Weights of a small mixture-of-experts language model, trained from scratch on English Wikipedia.
Size: 12 layers, width 224, vocabulary 27714, 45.7M parameters.
Training: a variant of SOAP for the experts, 384M tokens, 4117 steps.
Below are experts of layer 8 (counted from 0) of a mixture-of-experts language model. Rows are named router (the router's row for the expert), down (a neuron's output weights, with its number) and show model dimensions 0-111. Each number is 128 + 24 x the weight over its row's rms, rounded and kept within 0 to 255. Numbers have three digits each.
After each expert's rows: "comes before" lists some tokens at least twice as common just after its tokens as in all text. This comes from a sample of Wikipedia text that the model never trained on. Tokens count by the router's weight.

# expert 36
router:147101112127109157115127151092167109112090112133097128102121162184161123114129131121123123137136164150113149152077155177128127139124112113138090139128170128076136135129097131138110135184073139129156162146107105108151112089123126146124108159112096185161155160143131104097156153104080149113141131135142147100162109151149120126133147134112
down0:119143134121124141131106133080195136116138161097122100119130126131140101147132112106112122179109112136126142105114127112129115132158134126135091119141065150123127125128156112130151149143137081127126110123090097114155122130089097143132194123129121120129105130125111121129207144120093136134122157083128141114073074128126137125117089148140
down1:130109127152136120114096162123128181105116109127166135068127143088141103113145128128171102112152128118155115128121138149129121130149132194094097109151097111140129074134131117168122098129118117075128144142056131177139128117168153131155163133155092107160136125111089150093099120134162131150128120131082106131145126127128126143115142146174
down2:128115127133143125165133105134140124108125123125131088111129155117166117146134149104088132128121185148144119128115148118121114120115138093097126167133130128127119130120152139153128134089116154131135147124106133156138130092180132105160102136105109106133130182102120109141151125128147121134127127169184119102117148138151147104162107154115
down3:091138139127128135124131078124128158109143121115160127135130130139175136149113143121133100129095132111063122124133152094129057093090145130122128124102128135141129155120120166114140116130133198127078114117159139140131103149159124141128131132137120120144138121134121090125106098129149123108153166101129151106125124162111119099128118118085
down4:121133145114166092197135132155122091110125142137136113093131158094138137082113106160130139108144142137131141135176146118112047162119197139138189181143131136116119154121136155140129091068128126134107090138138129128114121146139119145111162108127145138157114137099150142109128166146116142121137120098141162161110155116120115108126146132101
down5:114129152122153117110140154126134166126116151130152122127140126135093142125164093133128145147123125132130153133117164129127132129143123134165126182092111164170118130095115151123127128116140087117153096087129126141117126151100112116132157081177115168138132167184157157111110129152146129125108120124140161130160157139109114130086132102180
down6:144097113161137134125115085129115127112146099128087153116128101140099149121181126154130146146085128130127175103124119106139142113127133096124131135073110157120123120143137127121168124147161109102139091135079159132128122087130127103087136165121111140098140155128076103137138097140180126127110111131104108120170166112115102143118149139106
down7:149112139075124113087133138127142127163159125125170132119121126101128151154150098127114152100120159136124131113138124134116126112080168137115078127157177127186100092137140107095085129130157141132117109149135119151097128142109131116075130167142126122136076114144122076129115105147109111103125148164147102136148116077119129135134148119145
down8:130123127135103122125129135152161070126121126149106144156151085150134156128114130121112172069115154122122117112105144094129130160101136106123154142128132189088187132102125143177115096108127130126127108115122085098099120092125116130115126129139132132143117125140153104131115103130145108070163126118148114118160129159095128128132149130157
down9:144151130153092116144079094124129091123117149117164074093133123099119130155128090127117152132132120125123145128138125103167105121130101139156132172196088162122132127144127164163131125133126122133123125134127086139136088166122148143138162124141117081117125092171114107135153168115135129137129130115067163134104128090165150127144135107131
down10:142083179136134140128142129116114155133140132125132130165129142175112156118093133151117134128128127151064124137107112168094119165121129100124081076108147121109166166123112119157151120103176173125104141110122131098128118129151139131156093124133106136135123128118111102117120135098127066187140122144169133129186114177123073113103148169164
down11:170132127124102130078117159125124124159121150090089133131172139165111112123122172087111129115153149156155150150136125130127127125076150132121116126145135101094124096139145141127134130124135126126144118124111097082115125131092138129130159130110156108074118138171114124126184153139132141120113145141133123127124154090112136105102095080134
down12:128120112137130136151123125153126147141128123114149127141141105114102126109188090115118155125073176162145151163121120095100127146130148122109163118128093143094124128116135125089102129139130128127104128125128196127128145129096137093113187127153199163137188106166148126113128158112102136133102131125102120083124046154116100117136107152126
down13:138112122148161147153130123093104098186114147133111125108121129085162113130193128194136131098158129176154152093128120162140132122134085130130114153126106126131126128136117129120120145152081083091124082154126086134155163138083120117136147172110133093103099143155111123117128160126137122146126134145088172090128140113098134128129127113134
down14:111082158154100117112132146137129146117133190143127134147132132128127150124095175122120117131105126149101105127126109135084116093122147128082124125126130140099098130138159146089093130145165130134148127121124174133141136102141156123176120119159113166140128124099110136094119126108134084063154125144143128152122052111151151133112127187153
down15:135155130145105092136115149132143123210142101121138117140140145192106105140123091132120106110111140126125120122107138117125111140107135139133115090130162153115099128137161157153127109124146138103169112102128095128137126180130134127101125102151128132112110121096117116116127072137147144134137133113109148112136143075083140136140162165154
down16:121147112128066133139131151077112146139111119129137170139125141154111110137091138143129119124077116138134143088134117111125099163145225099155127135125128108106127164114129100126132115127138172132151124143123129127133128112129157131163105156117143122112146112141122103139128148163178099117140178120107083128135143136108123132202127130144
down17:086133178107132136131105120130126135107140124122102127127117127137130129161126148163127138131114157137118097121175120192127146146122099171145148104124171129082125131165168132097140138124144171157089114112128124139129161133146114120149103090133193097124116127153111105132184137130106118123154125126120123128133121084146057130154173134139
down18:095128085113100115128129136160145161137135114125134129157074144160095128114120131110146153140125136073133131140107129103139164170127134109134113102112154141149111127104102154103185160089131185083180133136095126162134152144130143145145115103104116121128095131113064131125112104121157097161145097073129087138164137109110144105154110146115
comes before: "\n", "==", "The", "In", "===", " The"

# expert 25
router:127157151105118152134121093142098149170140147165125153138120121132106127109154158145134103098135157180117168112143119102139145130154156138097165158122091166150149112155115122125145123133094106150104149122147133120112115154146172117134125117144102082154145094115103167150114098115131124146163108096104124132120161130142146092101114159120
down0:093165132126091155088145137125103133114168188121138058136132147133134132163114180131156119147117147125134115141078088084122125146096122127133143123094082140146096159115102165118134127171110126128126110171094134123118118145097134138189118111170140185129155115142104147139153117160145087103118114099173130123135113123117128160133119166141
down1:131121086094123089098126095094061136104090110098114129136118119148122131128163163148116120125136122148133117169152176141135133132145105078147183134131124137095039109168151129181151189139122118124104125091105118119122144152106096157147115158113144122130112192134137129130136132126159153128122124132115129177122127149132135082098138139113
down2:145102138081133155146213118143106099133160121118135133125182160154128086130138191063123156149134175127137127179131103128152152150124122112165151129117131140128097112142112145128158148105087152101172162127152149121142097137123127098113127110113129151160118122148139118083137095141109148149097105107092081137119126112129128098140121150135
down3:098140129112126097124109144154132143093120128161126125094115109115125131108115122128135127095151116097168151146138127162125181132123091085139086093112141110134128149130149107127120121158135100100125159161132112157098134119052136120134110141166138108113135111133090120127132141108125128143097143119149133141160136129111130109122135120134
down4:123103135187157115122137127109139130119120126114151125103089100138195208140089126119099119179143129110097115140125093168115110148059128132127140114156133186121149137136133144149134137076122133102120088096121131104087125145099136141152082151157131129123129142169153105176129122127164116095138115121164157125131126128134133102144100103174
down5:096113109173115124056169119115121126118128095113157116119146115072129139135116078128106110137121118124089130128130136128154115090127155154120121147116161081122123103135093128129106102080173108150118089128109178122125210104122125136111126133119181179137174125148111135110146142124102138126128124144084128117163104130128128123140130146118
down6:149137158137092113163126170124128102135127109127120128092157128150140098139141116143128121113127140140121138137112122155163128158130169139115120158056081125096107180117154122141119121123064134142167094118131130129115090132145106144134108119140137136125159162128130159099097175143114086143112159127141130134123128117120120133080113155126
down7:134133163090112162116165138150152120091164147114133183070152106143132158127128108134111102128124144120153129127101150156126117144130131128100086105120109135192114136155127134101078107100155155143130055166103110132087119131136115117115131116062119110098135126103125137125104097133087094135071134145132127103132176100157122159103087150130
down8:129090127153111133129098126192123159129131112108133086140126148125131118130111083121167074157178125135116106145137074145127138092149119164131156115174118124097165130148109119136136117083123134128128187133102117115125126157119115129165159129128107134037157121165132150138126151081108129137115137153158149117090111120134108163109116124110
down9:120130155123128123126170168164143161174137103138114076123145163112126115192142100149097122166126154100128159159134148124111139113160070104121124107133111123136116175134132105179108130123152155134129131125107160126037163123066132113082120125135131125122106093123123134173128111127146085128126127121123121135133126141112105127089124091134
down10:198129130144102120105139129133099150146131124131095131096121135124137123140144082105128116126092124140128090142138125118110134131132103113137079129132134124137077185127155101132180161140128202109119112089124137129153128142166181159111103150121130152220103188173090137152121097127129138148088121167112135144116169132129158110143104127117
down11:108135092135124140124131103124128088102153130123123114138147148072119123122131150110138135124147139119122146114094136161142123166088126099125116061127139082160137145147123155116126184121116103127169114135116128120097136127110095171096103141172118113156127115136147137147128152123094070123147109148125137152124118130112175138141113130126
down12:142129142160130129081113095107154117117137148151156092122115155165138158132146149153140092135056131073106123087186092144076119127147087093093125136124108101092114161155067117127089083140128084145115124092160105107146148135134139182110090156133128137134148167131168140126127128138141085179115110153109103157165122137129128165144129155121
down13:164136133149124125126131098129114133107148119128121124091112108131112150135164144094091108134127106136135138114125161131123094102127091129122156138141123134124108140095126178108116135146128135184085114119118116134143129070111132102140175187130068106163111161123115121114127155089136121123142151132101080132111059104128137134140088124141
down14:078154131174140133122088088099121136149180110149096073143125144115115135160126127099116093127159127123108134094106126124128129127157123129132167120121114114084118160153105141110128123137118176105126176124146157129159128155128136129084152165141141122215143129131129115146048125089142126167134098094064137132148135141131135139138110130118
down15:137110107154130151138104135135130111115153118172100137103125127170131143122116136110091128122103104108127150134096164123113133133113110144138106134151123145229145133162156127129137123121126076145149094121119162141093109132101082148093078124130108126133156143141136131129103166103132132127201155129125136144137139076113105126136129078163
down16:170108148128140126119166169137093129140140097187157160141150193073116149144110127160128107119104142123155148079160121113113147125141148120162124109200190072098110133130143125170106175121133112092117133163143166130135128129104132106135133132118123110142134154137096129136120108111111129142070136113110083096149123162082129135153136122090
down17:115154111135182107138102124131118103136161138101134172147136117133120103119120124103178125134113160108084095126119122131130155144145056145154105133126141132096121129145172145151101161129147095122124102150115182162139146132125202125124123113127168095128100164149185127150110111128119127126125121122140163101137107132128106140161049128128
down18:129133103112124080097100126140128154105145090139077143115124137132114086187145194147148155142146106128179110135139120109158119128110094138148101138122090174150090105157137148148142135100107101163141094103110129172132102155138107128130183110119103107108155130132151124084160133122106110102128146109115081161124069126113208076121133089105
comes before: " of", ".", ",", " in", " and", " to"

# expert 49
router:157128119110144107141088137120128149148150132128136138139102137140097123154128152155152137104085160174133127144115108117141073137139138180112115101153118087105152117146127156146149113134130096092136143107172156110109082111132125159131108154145108082115144114117106148175111126122168167121139107118081110144132141144135163146110147152158
down0:079109128141149129115140125111099113203117135134119147133146145134110101102127127130115124078116116148116140187128131133130129101129157157140101145112137129083132148122116156168133125125126113137119143151191128174159124130115125078088163119128143117132108142127146124171108084124125154159131171125136104108138118144119101124147120127117
down1:132103065137123128135151070119180127179140099174108135090112116122113105150131172160124157153129140147127097078103121096126114145130109155139119132134168121171170144148131128080076116134134135095116153147139084172115193133170139126109146121126162072126136191114143108136116150082145136130144086124191098122119118129142095155155153132130
down2:143113118131161166118119161095113099128143129114139133131141112118119127150172137122131147115100104127181124116152159150092129152124162127131159120076049115133101115143158141131163144136148153153176123125116115094116140114168138077173131116115126136145094140126140135116107143144124149125160118120136101151099146104124175133130142116122
down3:106126128117167135154118116141221116115142126172148124119106113126113113110159115114145116167155140125125120126157128155133122120111102142151137122126107163127145104119079103125055103119083095143113097121116081109126125118117125122169059117114133168157132100109131161115152104116130171124129153153142126119140116133145170158116153150157
down4:124129137143125151110129093127146144131181129121142161128136099136130098154121094079125129074144145127115106146127131131145126136131176135109101128128127136094140040110111094123139142144127102138148102128086146119164112129113129190109166144156127123144139131131134123143131144153176134145111128154138127145085090063126148128136117158172
down5:121135088109120094088081136110117143125140109120123154158127085169149152199147081142192108111097146136145137121092127137127127133122157142136144149142163129116106144116166201133125153129154126125128124135092139113072137133129127084104112103137117162109159096114088122184143128111156119095120123118091129118144139142078150143110163172129
down6:120131133151126131145147124135120180135142142101134103122133154122124144160136137127174125111095124141117129106127117127110125107095123158119151121124140132154168088111125125121152129077118118097133126114089116124125108160111132128125123182106163114114099144085082135096120151161149141132151124120094120142109128175147107120145142152091
down7:099132099040123135156133167111113121115089109101155152113116128130114135108102129114120135088064105121091124136125110108127136122121132129113084129104156115126118124147134185154160094124107100121133136118122099114140105111163130141137196098128101136133141106114084131139123134137130126129156117134116140126155145174138093097125139132208
down8:089109096152125122122140129118133128116161127144096141120144125111094164129131122123129120130128083094146160113134127135105116123086115143145126140141134105063122104122152093161132127093195109104115140147132129142221139136106103176160094129088125104131113145086156127135124142131100107140135131099151114104138131117126111110128125079131
down9:094134128167048173121106123147125105126126124115125130150151180133109125143127119072175155099147139103093157159147123133167133106127162122127113131119104144111136128129140127144172151140126137146128157131124086165117140142129112154122135172117114140129118117112133121143166116147110123152117118127138137158110134140157119118133135142126
down10:150142100131128100126127130134156156205153148135151204083109116127125136107145127141106126105130160126128136128151116140162128133110120148108139118147126150144131097098127120102126115129116120192153135125135150108146113128139134143132129173138162167117147150129132139111107104129162095204091131123161135130079137119108126123128115110104
down11:187130135183118147099106182112108135194110163099116124105106110131124115128130083147087160159151122127105081128140131142159121130152147060139122163113132173070139131129108119126114150097136116140123097145136089128085113108130128124113097156156143160108111166138119128168141123109124151142128123145170143108115092114133120210150131131103
down12:089128113108116138113157112125111113089127172129125123078128084169152131093119113151139145146161115128124132153100140110154150138110119125191073130121119060149116150107129136153128133161100130140138165110105153148124163124118123116131113107117086129115155133145130106136131126125124167119127142126109140069129125131119105154140053130167
down13:115110156143121125138125126142123089167126126125160087120131149129123128148120110130151104125082141122137132146163143133119043138108099137106149130130127098133155113102204088095128098145136118117118128177094167142106148120137119116128074127097100113148159135117126162130170118111113140131129147139124125102181118118094137128163158130132
down14:122135124144086113144109103101088118101133140139068141129122204118147124123137118101156092132157102108096156104109127102159129117085136119158125144137138128145160161071129143107138158129125093128120165128145117112102159128125083112101148112149117134124132131124115118134131128149127125146168126109125153131115149093168125114150119162107
down15:172125117149084132074120088132182114128129129157111135120161097111154129157165132118120103108178101114128147148134071157162092125123136151113101135119135133145102149074146116136153143138145148115110135139124124121057141110169109109133107110081149132156165128127143127128153131138111132181113113121150165130139137129123155124107121162174
down16:128060158134098130142147132121139105087129155136112161118130068116097137124107138148116185176179126096133133133127115122124140120115096137120171133115129152118136045150126141152131117110117096170144204104126100132131173137091118139118138126137128104130114108045125134095121137151149131116130124102128128118096140120138158138137115116103
down17:135188095129150147152111122110162122134169119103152138174135135117128134165099078101137127128107160074076131201139107086115117117137138093087167137127150085149135106136113097103128130127167112135165124145104111116121135118075127105120132166136124112135128123105153082122134134110136132093128109149127141120128124130076107120151137113124
down18:163094120120143137065121125118133113110121109179148120179164115133131119083119116126155086133151122124138134133125154132105149124114115128107128132133171117140140138147123161108117128130131141125092123148140091117153128129128134152153131153080169107121117103109064124125123169099119149098141137130140110122131111119127101136128123123118
comes before: " |", " of", " for", " and", " in", ":"

# expert 31
router:169112137123138140163179120150099149139121168137153123101142162168129135123106098107100095145120150152149093111103159177153125111110151114098152194111103125122145147133121108125138123126152153104185145130153127119131106120147144124119094108087137148155109085131112116162139148105084122105140126152132117131159076135107151114106121071163
down0:145120108098128131119135125146157165177091114095078123134124155131181101086124117121162072107171126131123162126114094122114107131158138128200119169124159130145150090129124130109120095116141115093082139054092119143139108165124137139101136137156120116121109104208156141136090129130145143121136117127111145129122157116134131111140084132123
down1:138130120106138084147206082161130128120155110126131131165128133137139124139122124141109095120140079121127158152124131127111134101131139121099126134110135053109126128159159150133154113131127164091094080064127129147140090142165128096087132120127137113130108159127126101142129178116142091140137142168119117141096085184132112128081101104139
down2:119135104128122170206102129131121153096134171150139128134114084098147130129111132124088163138113122129160152131119144120123131106107134116147123095158088127186163127161123122097114077138180111162175171127132161113120100125138100115170118160158123134114130124120135149131123116088132116124102131081100125125172123140130139117120122189198
down3:086121099207113136117117157085107121143114081145152141098163099090110124136127124132117107118133155135138169108096120106119134120132170130135132121128158103086124162202132131132123085145129110114134133115118152091137124149160124119085162118146105221149156136102130128135115145137117125113152113118115128127086103123091131144153185141117
down4:154118145131125130120152178139121129101136130157132137121124141132122135117081134117188105103142146100123118142061159121124114149162141108159136131085155100133127108118150125137155131130127130149169121116141111124111114151091120126126123193123103076129124108053126127107117165123123128105127124111100108131151138061171132108111116123164
down5:127107128088111106071118145122166150097130140174122084105125152132141122121148161144116126113142132059140106116118071100104128132129127152133133139164114134146150173133160115145142157131126142092130111172101126125134154135181128135153114123141146144120102129099112124125118114142118140144123186134131128082146116163116126130117105072124
down6:103132133103143134126113133117165139098107174130129122122124130119132129106121121152138126121126144102117088145164121124104130141093133157138178126125132119121166135129155152131169134083115127136109122082102171160133131186212176129130093124141111132106149100109121141072132126122046122154111145131106162139128120147158132092141122143130
down7:103113170070129114139161129134159124138132151136162161135127101094099180119130105105153097176105165106126118125138168130106101130112132164137145130130097122167088115145203125138136106098136172115100158102136070100141127137155119142115108137137105129117115122124103138120121098127135120139144141130170109137195149135108134082104131094115
down8:118119135131123155129155130121076131085177123084173113145113186099145133133109124138123136074163069171125130123130154115085128154121126153112138128130135174140150136122165144123106193098104128120130139126133121126113112127150120117076111136124158193164127204137117127127108088115117128154146126134132124124078146140117149132126084084122
down9:143147178190129117156133143113124121197133128128100154125127134113153160172118188150120145128147181103100141111112131113135133135126097144168153135107122134110174110111121114128141121133145092123132127157128150108084138164126130138132135126154091132159080121118124131143133093162148148125102124129160156125109115132134111135126134170128
down10:124090188105125120172173113129143112168126141141153124129077113167121111081151187112136127155137128122131145099142114118130119128135116150091124133136136154162130090131160117126123129125147134131128110132097169132106131093126117112118093081083125137130119100164129119118088151135161118129093130130125111203135113103169148102121129089141
down11:078133146150108122181135116128106153119143162162149156137131086123083118138097093157132126134135133076128135151122124131070059116130168112136119125138129112095127103167124106127104121125077136135157111109117127124107127098172135163108133129114130122181118101124116168130128147106102113115146090157122121131115089096144128135116128110108
down12:180125137101157132133128109135121131164105135149133176126121149084133128188123119137114124111085137125110138141171133096139124138168101118086123089149119114085129131128136130086139144130154122118145120135137173142096119122124145159103124119143134128120151121129108151113072094085117073128131127110126130038136119162152124112125128119112
down13:144118121107126139129150175117135152096146128124142123126144135170123139113172120162128112194130122119153128138117126102135142129116123111079137129135154126124125155130121115130156131144136127154153150133088109113152124174159133126097128143133136130140188134121132189147129108106105126131112111128132130147112093194097124126152126129127
down14:157113112125141134112128116124135120143080116097154140112199135139141112159150139112097131126132130161127175130140106152129133112115083134129090137129115128120124108149105089142122158122125132139133094117101163121132137065100147191131117119146130120143103112148083151132139083149121100129163140141115104165125170111130120133145092124153
down15:099112165132128131114103169149094084099121132158137128139120130128149118129095138130123145126060128139116121131123143136093095132126123131126128128139128100130089198121184105104121117144180123133146104092121133120126083119104127139156134109134168129118134148121101099137134129109185130139143150134137107129148131152131097082077099137154
down16:127160086170134144132128122120139128127134138086129121131143109089125162128122139155129113109136103124115154131148140114125157127166141155125110124115104151178126136127117154143138101159096103149081120115172127124129153150183174107127124123129143119119115077131065137106127147122159135099123117107132185114120144135080111142129137106094
down17:124150087168144172115104145095130114157122154118100098105157075098128128127104095134158137126113091121122062117128160093086129092143141127129129126142065145136105157145155134190124076108221134136106130139114149135174165118165167093138157116153107119130121122096084156126086111124108134204132143125131129123133135103171111136159129135107
down18:176108110141150152155160136158168116144148085075102122122133121134128136145143096094052141096124125124141140138097128119147155057132139144112173145115143098132146138140130107131109140124093132117147119159135108115097119130135149141145169121112103125158129169117175154119189107081144089135129130147101130127159069084163135082143080103132
comes before: "==", "===", "\n", " ==", "The", " also"

# expert 18
router:169118127153111114131159163143110120130135111122145101157119094164100121143150134184146114086128101169138159145165129131154101120121097176106117127130098147090141097158138167115137098149119111141155147122111121135097069104138105147117112116139119133111126132140138105154103142139115127179079115126117103130141090126125105147113131151111
down0:141120104155185125121127104155084157121161118091143154128127069129124130143125131132116129129108161131128175093131114116085127096129127126129102109120165151101142113097125137138131120134091116099125044116124105130115112117186128146075159144110149125152054127121088111129142130133102126154102113179139166133146141079145123141122101137203
down1:132104145117101121100101128159131159148121121147090119118120147130124129127065098093129151120099132130150152132094137144179171163159118129167128128131166151179174147122094116124144098155151129142122166133119132102085138129097107158077128115127119078126169146122133143099117142134143143133100132108150130105118124105144146142129127092103
down2:148128065127176126139141145099135122092132130126139144093122147188182134138131159128111168168126134128125093120132072135106111137124146123116117117109123131128128151075125095119134132092133165130151162133143128128121122107153157075112194123129111123128115150134128138130120164101113152105123112129123155132133068125137158113095168125101
down3:128131117115105129074157127136129135128122119076130167122155126125135122152089125106118115097126136123104130143148158162119122128143124117183128139122140137097140124166140120126121132137090170128095109141170147111120128115133096118136134102163118147123124151082128127169151119132220131186137082147160133115129133097227158131151105122129
down4:113128148125124117124168128145130084094085105112141118114145128136127107106118180164110142130120128124141107076160130106133137129103096075139126141065144119146062144124133106144157126137107156126161095117124168171131149128102162136143154110128125089145151143142135146143110143136129140093093118116157115119128112131099083120147150128087
down5:187124100190147130117130128124119208125168126123128127095143067095090146091087103119125152181129127115111119128150105122131134103138121146112163087099131152126200128134137123145137180144098106172135062107138151118096111086098135161108117126171130170173132140165104170104102129093092142114142123132084109133111122137119131123131124185122
down6:117112133147138120091161121164125078082150142137125145109140124131122145130137135148136133107133140089107141120127137138129076125130124096112134097130119106155152137122128130104131123152098172130180144100107131144128128136129088105148119129120109146102105135134151132112135118086079113132134109101135107147129082122150093094108152135125
down7:107105171090123138125126171100140123146050114149157105156122127080164111131101123115099111099103125097137159106143084155092140149127151117118119133127130133098112138130118156092126142093176143098125138186135098139134118084138143131135117122135151134126129185182126103137112136130121172161130170129108085109121133157121128119117139149119
down8:192157122128118143145141129122114117130166134154098121125123086099100109146165128104093124190158115100155131129134114123155106116095126132120102109145127081141085125128099157084160097145090149138101114105128126113089128133134116121112129130137171079105098123128135118126141153134112163116131117120111141065131068114130142115136158111128
down9:104134127128129104162126134123078108104125143131122110118131138094172132147135098161135132094095068196127128136148117171111131172121119151163138178127128087136095127163164142129128131128103142127140156136144119079087125119178145130131122187059149108121140127151092123139063130105135142146128096106097135124119129119096168106124142164143
down10:129137131128120133133124146218129143136111119128169146083092114149122115112129126111128130138159077105091080130122146119101103130165091111146144089131108122114155128101131132110128111147141154172133134140102116127138151127178137102129139079137134136130133135143129107102127117135139114126139124085104125136119081127102171135084100112132
down11:099114104127135172133088131129130154137115116128108132164102110159157089138091124182118158150165128105130125156121153120139131125119099141157153088125133132132144118126157104135082140133146138128121177150141104153137127073130083113136146107139195098128129149094114149132133136119111171113158123140134172074137088123086121094086123214157
down12:120127058152169135102169142127175178156141127101166120129181189134151175152124144111089117129093134124105065160128136139151137176175120138133165109132153143145122127124125089134112112132108152164136141112142174139149112143124147133142100128126140124148145127128123115135138101126133167177146128138152105143145151118140120111175134151167
down13:124174160122132186139144155121141160138132107119116110143144130173118154073121142135128128112115185103138178131119141166102121155087200103118112135104146075067143111173139105153101165139145136130131115156149144156136140117125057098092140115094087112108111147136148141143131138109118127124116131129126125169131116113122124091180139126131
down14:065135148137137131099087158134128137158123174137063168150131144117085143124112151197116101168123122140155144124131120146128096126123186121130148100125137082118115126137117095113142107128153135140127107158119104140111191125152093102099107086108105108092148174143159143128124112118132109121114127125126154140147135197136138125122116117083
down15:090128116111069168110050176122129115118099092071115106131130143118125166133156142138115113138127150119118109122151131103135172152084115130131134125152132119094156120141120102130111136142125102109119126109120119168126125142102131100108112105119118120198147086182087116129113096104107165136147119099100145111177148121145149142127137094105
down16:125136072128138131131194118123122091154142122127101107128130127126073125075149123128154158138161130165137108122125122150148172141109101122130106080114125115099083113153145129121124127114158125128139173108129149074111126113123115126128082072129117145076134143105111132151123141122147153148134175135101134130131120137111122122145081160058
down17:128140116119137138105123117107125138102126162134112105115229133161133091146134122139128107090134124176151156150125138143136178105114130134129136076107128139115099143141154123147153111123121143119124144091115130178145171128181099127090124132127214128145138128124133140128138121079075123098122130124112127122115121138144136138140127104123
down18:132140128050127119111096135123114120182119113138119163101146122149150151157158098165145152159113147128129114120113128102110129118099162150111123096111132139112124119116123165135120126112181138139152164109139134143190145159141121150123121176130144138168094195147117142116097122117135130128126155130117126111160109097130117131155128123114
comes before: ":", "\n", ")", "–", " by", ";"

# expert 15
router:114112161115122142124137120174097151159153159148136141144086115127110147117144148134093154108136133157131139111134123115148112148149146120103129147156139114143145117169138135103106130135088104131099118111169129138117139161140151158122131112165098120146143098133145154141077078100139176115128129104157129094138095100147126109126139151151
down0:064095174102105127105121119121139144102130117133096128117116134132159145124139135110126126128130129112170177128110159178102133130081109141108065112093120129128168136125138076140085120153099121129123159140149096177150085143131160127140115125114116140123129140120156099137078136135120151143135135089113096117110140116090145116122088157098
down1:147142121073125119108053106127109162151119138107138113169126090118111114083122141146117124139129102142131132134127137126156092119116104145070119140126145139117118147098129119135132118124145152139186165113128131094137120144156095157131116102119129134114104119171135129116088129094140138131158170120108170083119120132165152167081144130079
down2:142138128122147125155135140113121107092119094138124128149127132153121135146107133113112109140149131148126133178141125072128098136127124122108151123121100163096122132163112135114123152060095123130159119145111145123106139121136145122145136128160126107086106170118188125147132073123127130123139143125128101143136123132138123137123122199146
down3:119133130105148153128166149155087139127113174109133104130139127106120163144110154127126101190118120135116115129171119148112131146141126122142083138102145111090126195149058115057120125090170165127096106125129174131137088122124120105156166085136140128148135134112129124133108066090174149123137131133136135126092042127137164137111154144136
down4:118136139119163125204152161111141120135126137138109162089111138156116081097127179111123129128166156138123127068162129136122111133112149126111119132157124146105126122098141134086130087140160128117119110118081105168133145118131130133129136109124132107148106172122121149122111154129052111105169139128085135133086146113094140184110125103140
down5:154132185118132149104134145129123131102129120084128128099180126050135116084125138128137116087116140117132098101141127122159121083124138089139126151128125130139106101155092123097127109158153172118142096155098104169155130172167130146128161123131113089124105125114148133116127121120137123220129130163096129131125126105151123091173143110122
down6:126138132101126118140175120132102124133099127093122108169132117136103159073160118107121120130128168099096128169119140127128109091103122130142172136104134121127159160117131112123090106111064180139118113178101160139140054161126105135121084090114119116130116146169127140118128160085125120146127134105158109133105170130146115115157170147126
down7:136076081132102166133125165081091114107168117089071139117160102100092153124123151137138120163121187123123127128147100124092147181160138127110103090119135117135128111100113172092135131130125148129120146119072135129136116072120114121077128164128116133123168125114132132126111136151140108137151103123132146131099139135116152142132184127148
down8:164120089083169162129101105128133139098141096123106153093136141130150128085126160123127125103131110091128151142131124114152162167138116140158085084126120134173148084147117156129138126124112116116161140124129172104122146081094120071130120130114114147170125153142143120090162146158085071160112144113128121135102123132157161082116121116113
down9:097153117121115128127128167133151126136127098147113119147116123150108106206138137168102152130136102127139131128140123129102106123134152086111102132091130142177123114140091157122143124124138090147106124127113124182142127132036132140132137106139103136125111143160124132129107166129130111123147132131127109127137104124130123103117112098121
down10:122103086126138142125140134135141113121170130092134095123147110141119112076103125130116145128094130133134136138133157137119062177125144149116147126114089153114207116110120117184166125146113156133100128146125068103084129185105095117110098161119147155089093158132129128125128117126130093135123083169154160139125103126116087142127122086136
down11:129104147129177133128118128124106088126090113120138119097104087150120178080114120127128130123132132123154131137118127084108141165178111117134128166151127167116135159084123132102138079128136141177098133107117153101134158127164115167124101125170145187106141193154130113157115136113115117129150124155189180123143065128114120111125125089132
down12:128159172056101142148099108146165138164095128137150120109129118152124127120125120120130151051081154124121163127148130142109126136135129115123133112128142126181190184156133119123126128076111163121130122107160071163125140130127154145126094094129150129123133108139166126126125097102103101164125129132121117120119121131127130132111148104174
down13:124135124105162076116157128091130099129099151127154138089163140069130135128123139129090130142101146133106174125111172133105128127140123102131114088140154122092128082134145135124122170125104121121104126116140131174156186148123150187120132100145127136112172164110121127129170114135152147132145123129107141151150125159082087126115089081145
down14:121122112180149125137145151146092122121135125126129137092142133146133111131127125141131186110146129155166130173143069164153093106162110128132084124113116123105161108116145106181119132152150145133128124116131138084128107130163185083065135093154128128120161151173129120144094127085123135144134179065111112145158137154072131117140116131127
down15:109120124131154125156131122118095123118115127127135131137148118140091116118202126157151100113127142056168132090105145127122150141171127124227105161106120083156156144091138170129137137124124192155119124142134124124129081134150196122142135142171106138133113120129111137154101102138127117117143125159128148150120121114152111161146127091124
down16:120141134133132134100155096111113163127146109109122113125130155140107125129129110116112116150140135143128156110130110126127148061090088094129113105111148144113116138108086072158185092124127144139145107212128150127087151124096164193121124122118156081120120107121099133127127128169134111153148129128109113088119118108187111120146107136059
down17:114101126145131122183092128113140097124099151090122170138113157087134112106126147135120122144167134131124135138098123115095152148102139098132152132124130103134119150125129061158128144092121140140145159116209136128123120110123133119134124126124142145084127095135094106162140124136157122135126121113184118139132094135127125077125129055150
down18:148120114125117143152104126145138119158110134142131125142151166125124161137129080114124146112088101166132127107180126153149114159103143159148161124136135076080124101119135127134132169126137145130129139112125157152085151129122133157126114134126107144137116117138136128132148131120148127159117139130115056158151128073148113132154112125132
comes before: " of", ".", " and", " to", ",", " in"